From a checkpoint of a small mixture-of-experts model trained on Wikipedia.
Size: 12 layers, 15.2M parameters.
Experts: 48 experts in each of 12 layers, 4 picks a token.
Training: a variant of Adam for the experts, 576M tokens, 4394 steps.
Below are experts of layer 7 (counted from 0) of a mixture-of-experts language model. Rows are named router (the router's row for the expert), down (a neuron's output weights, with its number) and show model dimensions 0-127. Each number is 128 + 32 x the weight over its row's rms, rounded and kept within 0 to 255.
Before each expert's rows: a language model's description of what the expert responds to. This comes from a sample of Wikipedia text that the model never trained on.

# expert 7
What it handles: First letters of words opening a line, heading or list item, such as Early life, EuroLeague, Episode; also child.
router [130 149  64 157 130 126 161 155  97 178 142 155 177  68 166 138  51 162  84  89 158 140 124 190 153 140 129 174 155  75 110 138 169 152 177 152 151  70 108  88 146 137 104 146 108  79 169 190  99 167 128 152 136 129 175 107 110 116 117 125 165 152 166 136 155  95 148  88 161 161  59 144 157 113 146 129 169 148 170 130 195 131 125 121  82 130 139 115 110 131 121 171  94 107 107 141  94 145 176 138 115 183 125 123 170 129 118  87 106  98 135 171 183 104 159 136 146 169 101 154 114  89 106  71 177  95 141 133]
down4 [155  94 101 126 113 214  53  86 145  89 137 169 168 162 147 159 105 103  90  84 182  96 108  88 144 107 179 110 116 171 119  98 150 109 171  96  90 147 117 192 123 185 108  85 100 134 128 129  62 210 118 162 142 159 147 129  95 147 143 102 155 167 191  34 122 109 129 161 178 123 131 117 117 140 119 130 113 140  97 104 147  88  55 108 118 147 131  79 155 165 118 165 118 109 125 161 169 168 106 152 103 132  99  99 126 120 116 163 104  95 116 142 117 146 142 173 116 150  97 116  97 122 107  90 122 130 159  97]
down5 [115  67 136  89 141 120 102 141 119 158 142 103 166 145 102 104 126  89 147 167 121  89 242 136 188 118  74 172 137 196  66 114 160 156 101 192 143 107 124 105 139 103 113 124  76 170 125 177 117 131 161 116 162 123 123 115 146 125 134 141 151 132 140 136 155 109 137  76 131 168 155 112 109 144 110 169 152  60 109 104  62 103 145 181 119 155  93 126 109  89 125 142  99 133 154 104 156  94  92 115  93 116 162 181 120 136 161 122 123 142  98 121 141 110  55 135  89 105 103 119 165  43 145 185  76 109 135 121]
down6 [ 88 146 150 120 114 117 104 112 179 122  76 122 190 143 109 132  59 116 128  77 113 136 131 110 122 133 175  81 108 136 147 143 183 112 106 137  97  69 121 195 133 102 142 157 152 123  69 158 129 137 165 136 147 181 116 164 157  83 180 148 115 102  82 121  47 187 118  60 131 177 165  87 152  79 106 113 169 104  98 162 124  74  81 149 160  94 114 179 156  64 106 118 120 140 107 119 109  96 162 140  81  99 136 111 109 138 132 110  79 183 125 122 159  98 126 147 161 109 156  69 126 138 161 143 142 129 109 172]
down7 [114 103 163 131 134 125 116 173 128 127  91 144 150 144 164 137 109 121  84  67  84 134 123 144 146  62 169  96 138 102 112 128 177 136 113 101 104 171 111 132 117  85 133 122 114 120 120 104  43  67 145 172 137 113  88 191 170 154 163 149 126 120 126 107 108 169 127 117 185 117 113  61 169 109  89 184 127 157 170 187 103 193 176 132 118 153  97 193 128 121  85  83  66 130 119 146 133 144 177 120 122 150 149 131 118 143  87 121 201  91 112 179 146 157 154 143 142 105 156 123  93  81  85 143 157  88 163 157]
down8 [132 107 164 104 130  95 129  62 186 115 121  73 109 123 148  49  49 115 147 133 100 194 138 112 115 136 133 142 121  78 143 107 120 123 133  87 113  81 164 143 165 139 114 148 142  93 130  75 158 166 115  98 157 124 183 152  90  79 118  97 103 132 212 125 144  91  94 108 132  85 174 151 122  93 119 122 123 158 126 100 156 194  73 175  82 101 152 151 151 107 138 112 155  66 165 133 112  98 100 140 119  80 126 153  96 129 147 100 136 120  99  95 115  92 110  92  77 146 107 194  80 133 109 185  99 165 129 130]
down9 [201  77 102 148 161 145 165 164 181 119 144 133 121 104 119 124 144 148 160 104 102 146 111 137 101 138 114 167 109  97 136 113 188 130 102 127  73 125  88  66 175 152 171  92 142 130 131 120  93 106 116 158 147 192  95  74 145 168 122  89 120 131 102 105 143 111 114 112  87 129 115 143 124 184 129 144 122 155 127 109 121 131  94 141  99 152  72 172 105 182 138 152  84 199 126 147 112  98 203 195  93 168  88 143 131 118 102  98 125 134 114 174 115  74 179 144  56  90 113  80 120 181 116 163 120 149 120  60]
down10 [177 163 122 118 112 131 121 120 148  72  84  80 141 128  89 137 143  87 144 155  96  57 131 138 174 146  69 144 150 123 157 179  91 135 113 134  60 181  82 152 150 101 183  90 169  73 120 165  84 136 120 155 143 179  90  71 101 165 118 137 180 145  76 117 107 160 140 143 108 118 158 170 133 126 140 105 113  95  76 173  79 114 184 141 123 153 113 175 111 135 150 176 171  83 111 146 102 131  71 106 130 154 109 170 123 166 109 127  91 134 112 135 109 169  80 117 145 157 180 103  93 172 156 144 175 138  91 122]
down11 [113 132 153 181 115 133 122 104 110  86 145  81  85 144  98 147 116 101 160 209 182 189 176 119 110 123 135 119 149  86 168  66 171 128 125 164 181 140 142 154  86  74 133 176 129 161 101 112 119  99 169  96 126 181 106  97 178 138 210 124 136 147 156  53 173 119 152 145  82 124 124  85  99 159 123 141 130  94 132  67 116  66  88 120  91 160 134 147 149 121 107 109 173 156 138 104 145 105 174 138 113 120 110  80 110 132 179 134 113 132 128 145 134 140 125  59 150 124 192 115 144 114 112 159  88  80  94 127]
down12 [116  93 149 155 147 121 145 142 117 120 194 117 113 127 136 107 177 110 130 179 132  70 108 184 130 110 180 158 171 119  91 194 133 155 145 106 146 143 152 133 135 139 130  67 130 167 116 169 133 102 160 114  65 125 119 207 112  88  75 128 188 148  74 148  67 139 104 123 211 135 147 115 101 148 128  88  98 122  65 117 115 119 111 112 100 135 184 171 159 131 123 123  69  96 100 115 104 174 172 146 137 136 117 145 153 159 118 133 200 136 163 121 189 121  93 101 130 119 139 145 180  83 122 104  67 151  80 126]
down13 [116 185 105 110 100 112 141 160 154 134 171 147 143  83 105 134 147  83 126 207 164 112  80 131 163 121 154 132 149 127 106 118 134 111 122 166 102 134  30 112 131 133 121 162 169 167 117 150  80 138 155 154 122 166  96 118 156  68 168 132 127 141  91 133 132 140 135 209 134  70 137 119 141 158 123 171 143 129 164 102  80 152 134 111 134  72  82  97 104 132 138 112  52  97 123  62 116 175 117  90 104 115 164 101 137  88 111 155 122 166 197 151 115  84 115 109 156 106 123 121 104  88 119 165 138 215 109  71]
down14 [178 117 146 132 148  78 115 158 140 140 184 170 123 116 134 173 128 150  95 134 167 166 131 175 182 167 167 144 113 134 167 132  95  87 118 137  85 150 131 118  95 156 108 136 154  92 138 116 136 124 159 109 103 111 107 127  76 100  82 127  74 139  80  93 122 137 116 126 104 161 145 195 135 123  53 106 148  90 107 100 174 126 146 142 191 104 120 193 160 124  45 141 119 162  98 119  81  63  92 135  71 112  91  82 108 116 155 127 153 114 126 193 103 121 125 120 113 129  43 118 126 119 120 100  54 111 183 112]
down15 [135 136 168 133 133 132 126 115  86 107 133 146  96 146  96  98 155 124 150 169 109 235  76  68 178 152 108 110 123 149 133 138 121 162 103 106 117 118 188 160 103 146 106 171 115 149 118 120 137  94 142 111 143 176 138 177 165 129  53 186  85 114 145 143  91 179 109 130 134 108 131 103  49 104 119 135 182 111 167 125 115  34 178 124 155 160 102 134  95 185 157 111  93  73 110 143  81 119 109 110 112 116 116 126 126  93 127 119 128  83  99 177 133 143 141 136  82  71 122 105  73 100  97 143  85 157 169 117]
down16 [136  98  76 140  99 109 116 120 111 190 168 149 137  84 145 146 102 112 156 114 115 161 199  83 100 111  90  94  85 191 150 134 106 120 113 123  71  89 120 101 138 156  59 154 116  97 135 126  99 175 131 110 155 127 101 129 157 107  76 179  94 132 104 189 127 129 166 119 117 117 139 111 107  63 184  88 159 177 141 129 131 206 153 129  92 107 146 135 114  88  70 156 117  52 106 123 102 102 130  72 119 105 101 105 135 117 116 110 126  64 173 178 135 112 108 107 123 146 117  89 121 183 123 132 120  90 133  46]
down17 [139 114 151 147  84 172  60 163 138 102 122  82 130 103  73 129 175 154 117 116 106 142 137  54 140 107 108 141 143 134 134 149  60 121 161 164 124 160 165  71 134  84 185 145 103 176 159 199 132  98 105 136  64 135  95 145 117 116 144  90 127 125 162  89 123 138 111 137 108  97 167 115  70 123 126  55 173 154 146  88  70 104 120 153 125 154 141  77 105 175 121  71  78 131 154 153 153 126 179 112  98 127 132 161 113 116 106 134  78 134 143 141 153 168 125 118 143 160 172 115  58  61 147 104 128 147 145 184]
down18 [106 134 115 154 115 133 182 128 123 135 112 151 169 102 142 138 173 122  75 205 111 152 150 131 139 165 104 157 141  88 112 159 136  62 143  90 159 135 134 176  87 121  90 130  88  99 137 159 161 200 140 103 111 128 156 124 147 173 145  86 130 110  68 110 166 154 197 125 157 158 150 150 142  78 143 129  90  65 200  97 126 224 111 104  75 144 190 130 172 166 124  81 146 126 119  99 139 152 126 118 146 165 103 141  98 150 125 139 103 152 143  84  73 122 126 118  85 114 124 140  99 160 124 178 179 105  87 160]
down19 [143 123  85 170  83 146  38 130 105  84 157  60 138 152 223 153 117 160 116 111 117 199 134 110  95 107  95 102 140 145 134 143 195 113 106 107 116 138 130  94 117 104 165 107 140 111 117 194 113 174 136 132 101 135 115 139 125 133  85 180 171 163 155 116 156 109  93 121  69 135 109  80  95 111 127  94 130 111  96  88 127  76 118 135 154 139 105  90  49 122 142 105 141  61 114 101 123 118 146  96 146  93 108  74 135 112 101  99 108 108  93  95 101 164 100 142 163 128 123 113  83  85 220 126 149 130 132 112]
down20 [106 171  93 118 163 141 112 121 128 149 142 147 145  96 134 168  92 138  83 151 168 133 145 105  98 122 214 139  83  57 154  93  79 125 141 115 115  99  56 136 147 149 124  89 170  90  99 198 130  79 138  87 176 119  76 155 103  81 145 114  94 161 122 158 114 120 159 160 106  92 170 168 122 145 143 110 169 148 134  74 124  65 119 152  91 155 115 113 163 171 109 146 145 150 123  95 122  63 154 140 124  64 131  58 161 104 106 132 113  61  75 175 102 126  75 126 110 110 128 128 124 184 108 150 133 119 149 141]
down21 [129 129  96 112 159 168 122 101 119 123 121 141  78  56 105 140 183 180 149 155 131 172 160 108 109 139 115 111 130  94 170 131 146 206 142 100 161 148  93 136 163 109 137 143  24 103 122 130 152 139 123 126 168 113 173 128 111  67  80 112 126 142 130  61 174 127 145  74 165 141 174 149 101 134 162 101 103 102 128 164 145  86 102 134 144 172  48 119  90 160 175 115 127 130 176 151 191 125 142 107  72 148 103 121 146 150 118 152  97 154 159 105  95 103 136 190 116  62 156 137 107 113 139  92  69 151 121 133]
down22 [150  93  93 106  88 108 101 127 173 126 126 190 127 131  81 130 139 115 143 150 122 112 147 104  73  95  97 129  74 139 164 109 138 159  97  63  85 116 194 149 143  48 171  98 166 146 166  72  82 108 171 119 126 114 142  87 135  72 114  93  95 100  74 154  70  90 168 115 199 104 128 151 100 152  99  81 129 128  94 118 131 108 100 131 200 163 125 116 156 136 135  83 137 162 172 105 152 156 136 151 120  61 139 119 145  78 157 153 113  96 157 111  98 128 169 141 166 166 107 151 146 120  83 117 162  93 120 174]
down23 [131  74 143 111 121  72 115 127 102 144 113 173 113  88 120 136 132  96 139 183  99  92 101 196 117 121 137  79 123 163 151 120  72 161 123 117 135 158 150 143 119 164 115 172 115 130 111  77 132  83 141 108 142 153 106  76 160 130 125  89 205  85 139 152 139 148 112 194 121 120 147  78 113 157 104 177 122  40 103 187 100  91 104 110 185 122 186 148 126 126 158 146 118 123 144 128 184 119 131  91 103  90 109 101  85 123 158 172 148 102 153  83 139  81 139 116 128 122 159 170 193  45 106 133  89 111 101 170]
down24 [104 177 141 119 111  85 166 100  98 163  80 132 172 177 181 110 146 117 137 123 174 213 120 174 131 157 144 125  27 183 100 139 128 107 179 105  95 131  98 133 168 148 101 121 105 153 109 147 152 116  85 128 141 152  85 167 145  80 176 153 137 115 187 158 101 136 184  86 160 113 153 147  95 150 142 141 128  84 136  76 167 185 149 112 163 134 102  61 116  73 146 142 140 121  91 151 154 135 113 115 136 129 120 145 151 125 130 118 157 122 150  72 158 120 138 109 146  93 127 156 123 210 169 127 151 127  64 164]
down25 [154  91 113 104 137 130 141 101 149 102 110 132 127 160  79 142 186 120 107 130 127 126 130  19 152 107  46 134  93 131 138 178 120 130 123 109 155 157 107 177 192 108 159 114 155  88 110  87 132  74 106 139 149 174 163 106 124 129 140 119 126 130 104 128 194 143 141 177  74 130 105 118 123 134  98 182 116 139 109 137 177 129 110 155  94 113 156 154 117 128  56 122  85 157 106 145 114 126 111 114 129  68  67 132 118 161 119  70  99 163 116 130 111 167 111 158 187  68 131 179  92  52 142 133 128 156 202 128]
down26 [145 100 102  79 156 145  71 128 161  55 138 154 188  96  88 144 111 127  91 141 147 144 102  91 115 179 141 104 128 164 103 101 137 133 141 116  60 127  91 155 140 133 101 138  98 146 141 100  90 107 109 139 116 110 193 116 174 160 135 218 107 110 113 124 106 120 105 128 183  90 144 117 110 187 134 133 127 135  77 125 121 106 138 145 122 113  75 167 129  33 114 177 147  90 117 141 102  75 102 133 132  33 123 137 104  88 108 117  84 124  81 151 132 113 136 180 169 127 111 165  92 140 148 198 150  87 154 118]
down27 [126 140 120 152  88 117 114 211  97 172 157  80 155 170 140  89 156  91 145  82 190 155 149 165 161 156 113 123 101 174  92  77  77 152 131 127 106 116 174 146 108 102 141 185 153 105  89 134 188 127 171 194 147 171 118  68 131 116  91 145 127 120 166 114 145 110  97 118 117 160 119  72  76 150 143 133 147 138 149  84 102 167 172 130 128 109 122 147 176  28 177 125 155 101 140  97 108 118 149 108  81 166  69 139 156 124 124  66 149 100 135  92 130 117 177 132  85  97 116 133 113 102 115 122 113  93 145 145]
down28 [103 141  92 180 140 153  88  86 156 104 117  80 130 135 165 148 125 174 124  40 111 188 162 148 159 144 107 100 143 146 158 137  95 121 104  86 119 117 142 126 168 116 132 193 170 138 131 140 126 202 118 158 123  91  98 104  99  89 110 159 134 126 102 167 121 105 107 111 140 104 179 110 167 145  87  88 139 106  93  68 134  80  69 147 117 162 172 103 117 102 156 153 130   0 129 134 127 100 125 111 116 107 131  84 118 157 102  76 122 174 129 134  93  85 146 184  97 170  70 126 111  97 159 118 115 134 118 135]
down29 [138 151 129  63 104 143 177 161  51 159 175 130 127  80 129 116 163 122 139 148 126 164 124  98 224 171 119 113 159 112 125 110 102 124 106 138 152 150  91 102 141  48 140 149 195 119 119 149 103 139 162 139 118  91  94 115 143 180 127 113 123 151 205 150 182 128 125 128  90 119 144 160 133  80 168 125 125 131 195 169 123 147 101 117 151 121 135  85  97 104 127 163 208 154 122 147  66 109 108 145 105 112 116 156 165 180 143 190 133 115 187 169 130 134 102 145  99 132 147  91 176  90 164 142 101 142  78 115]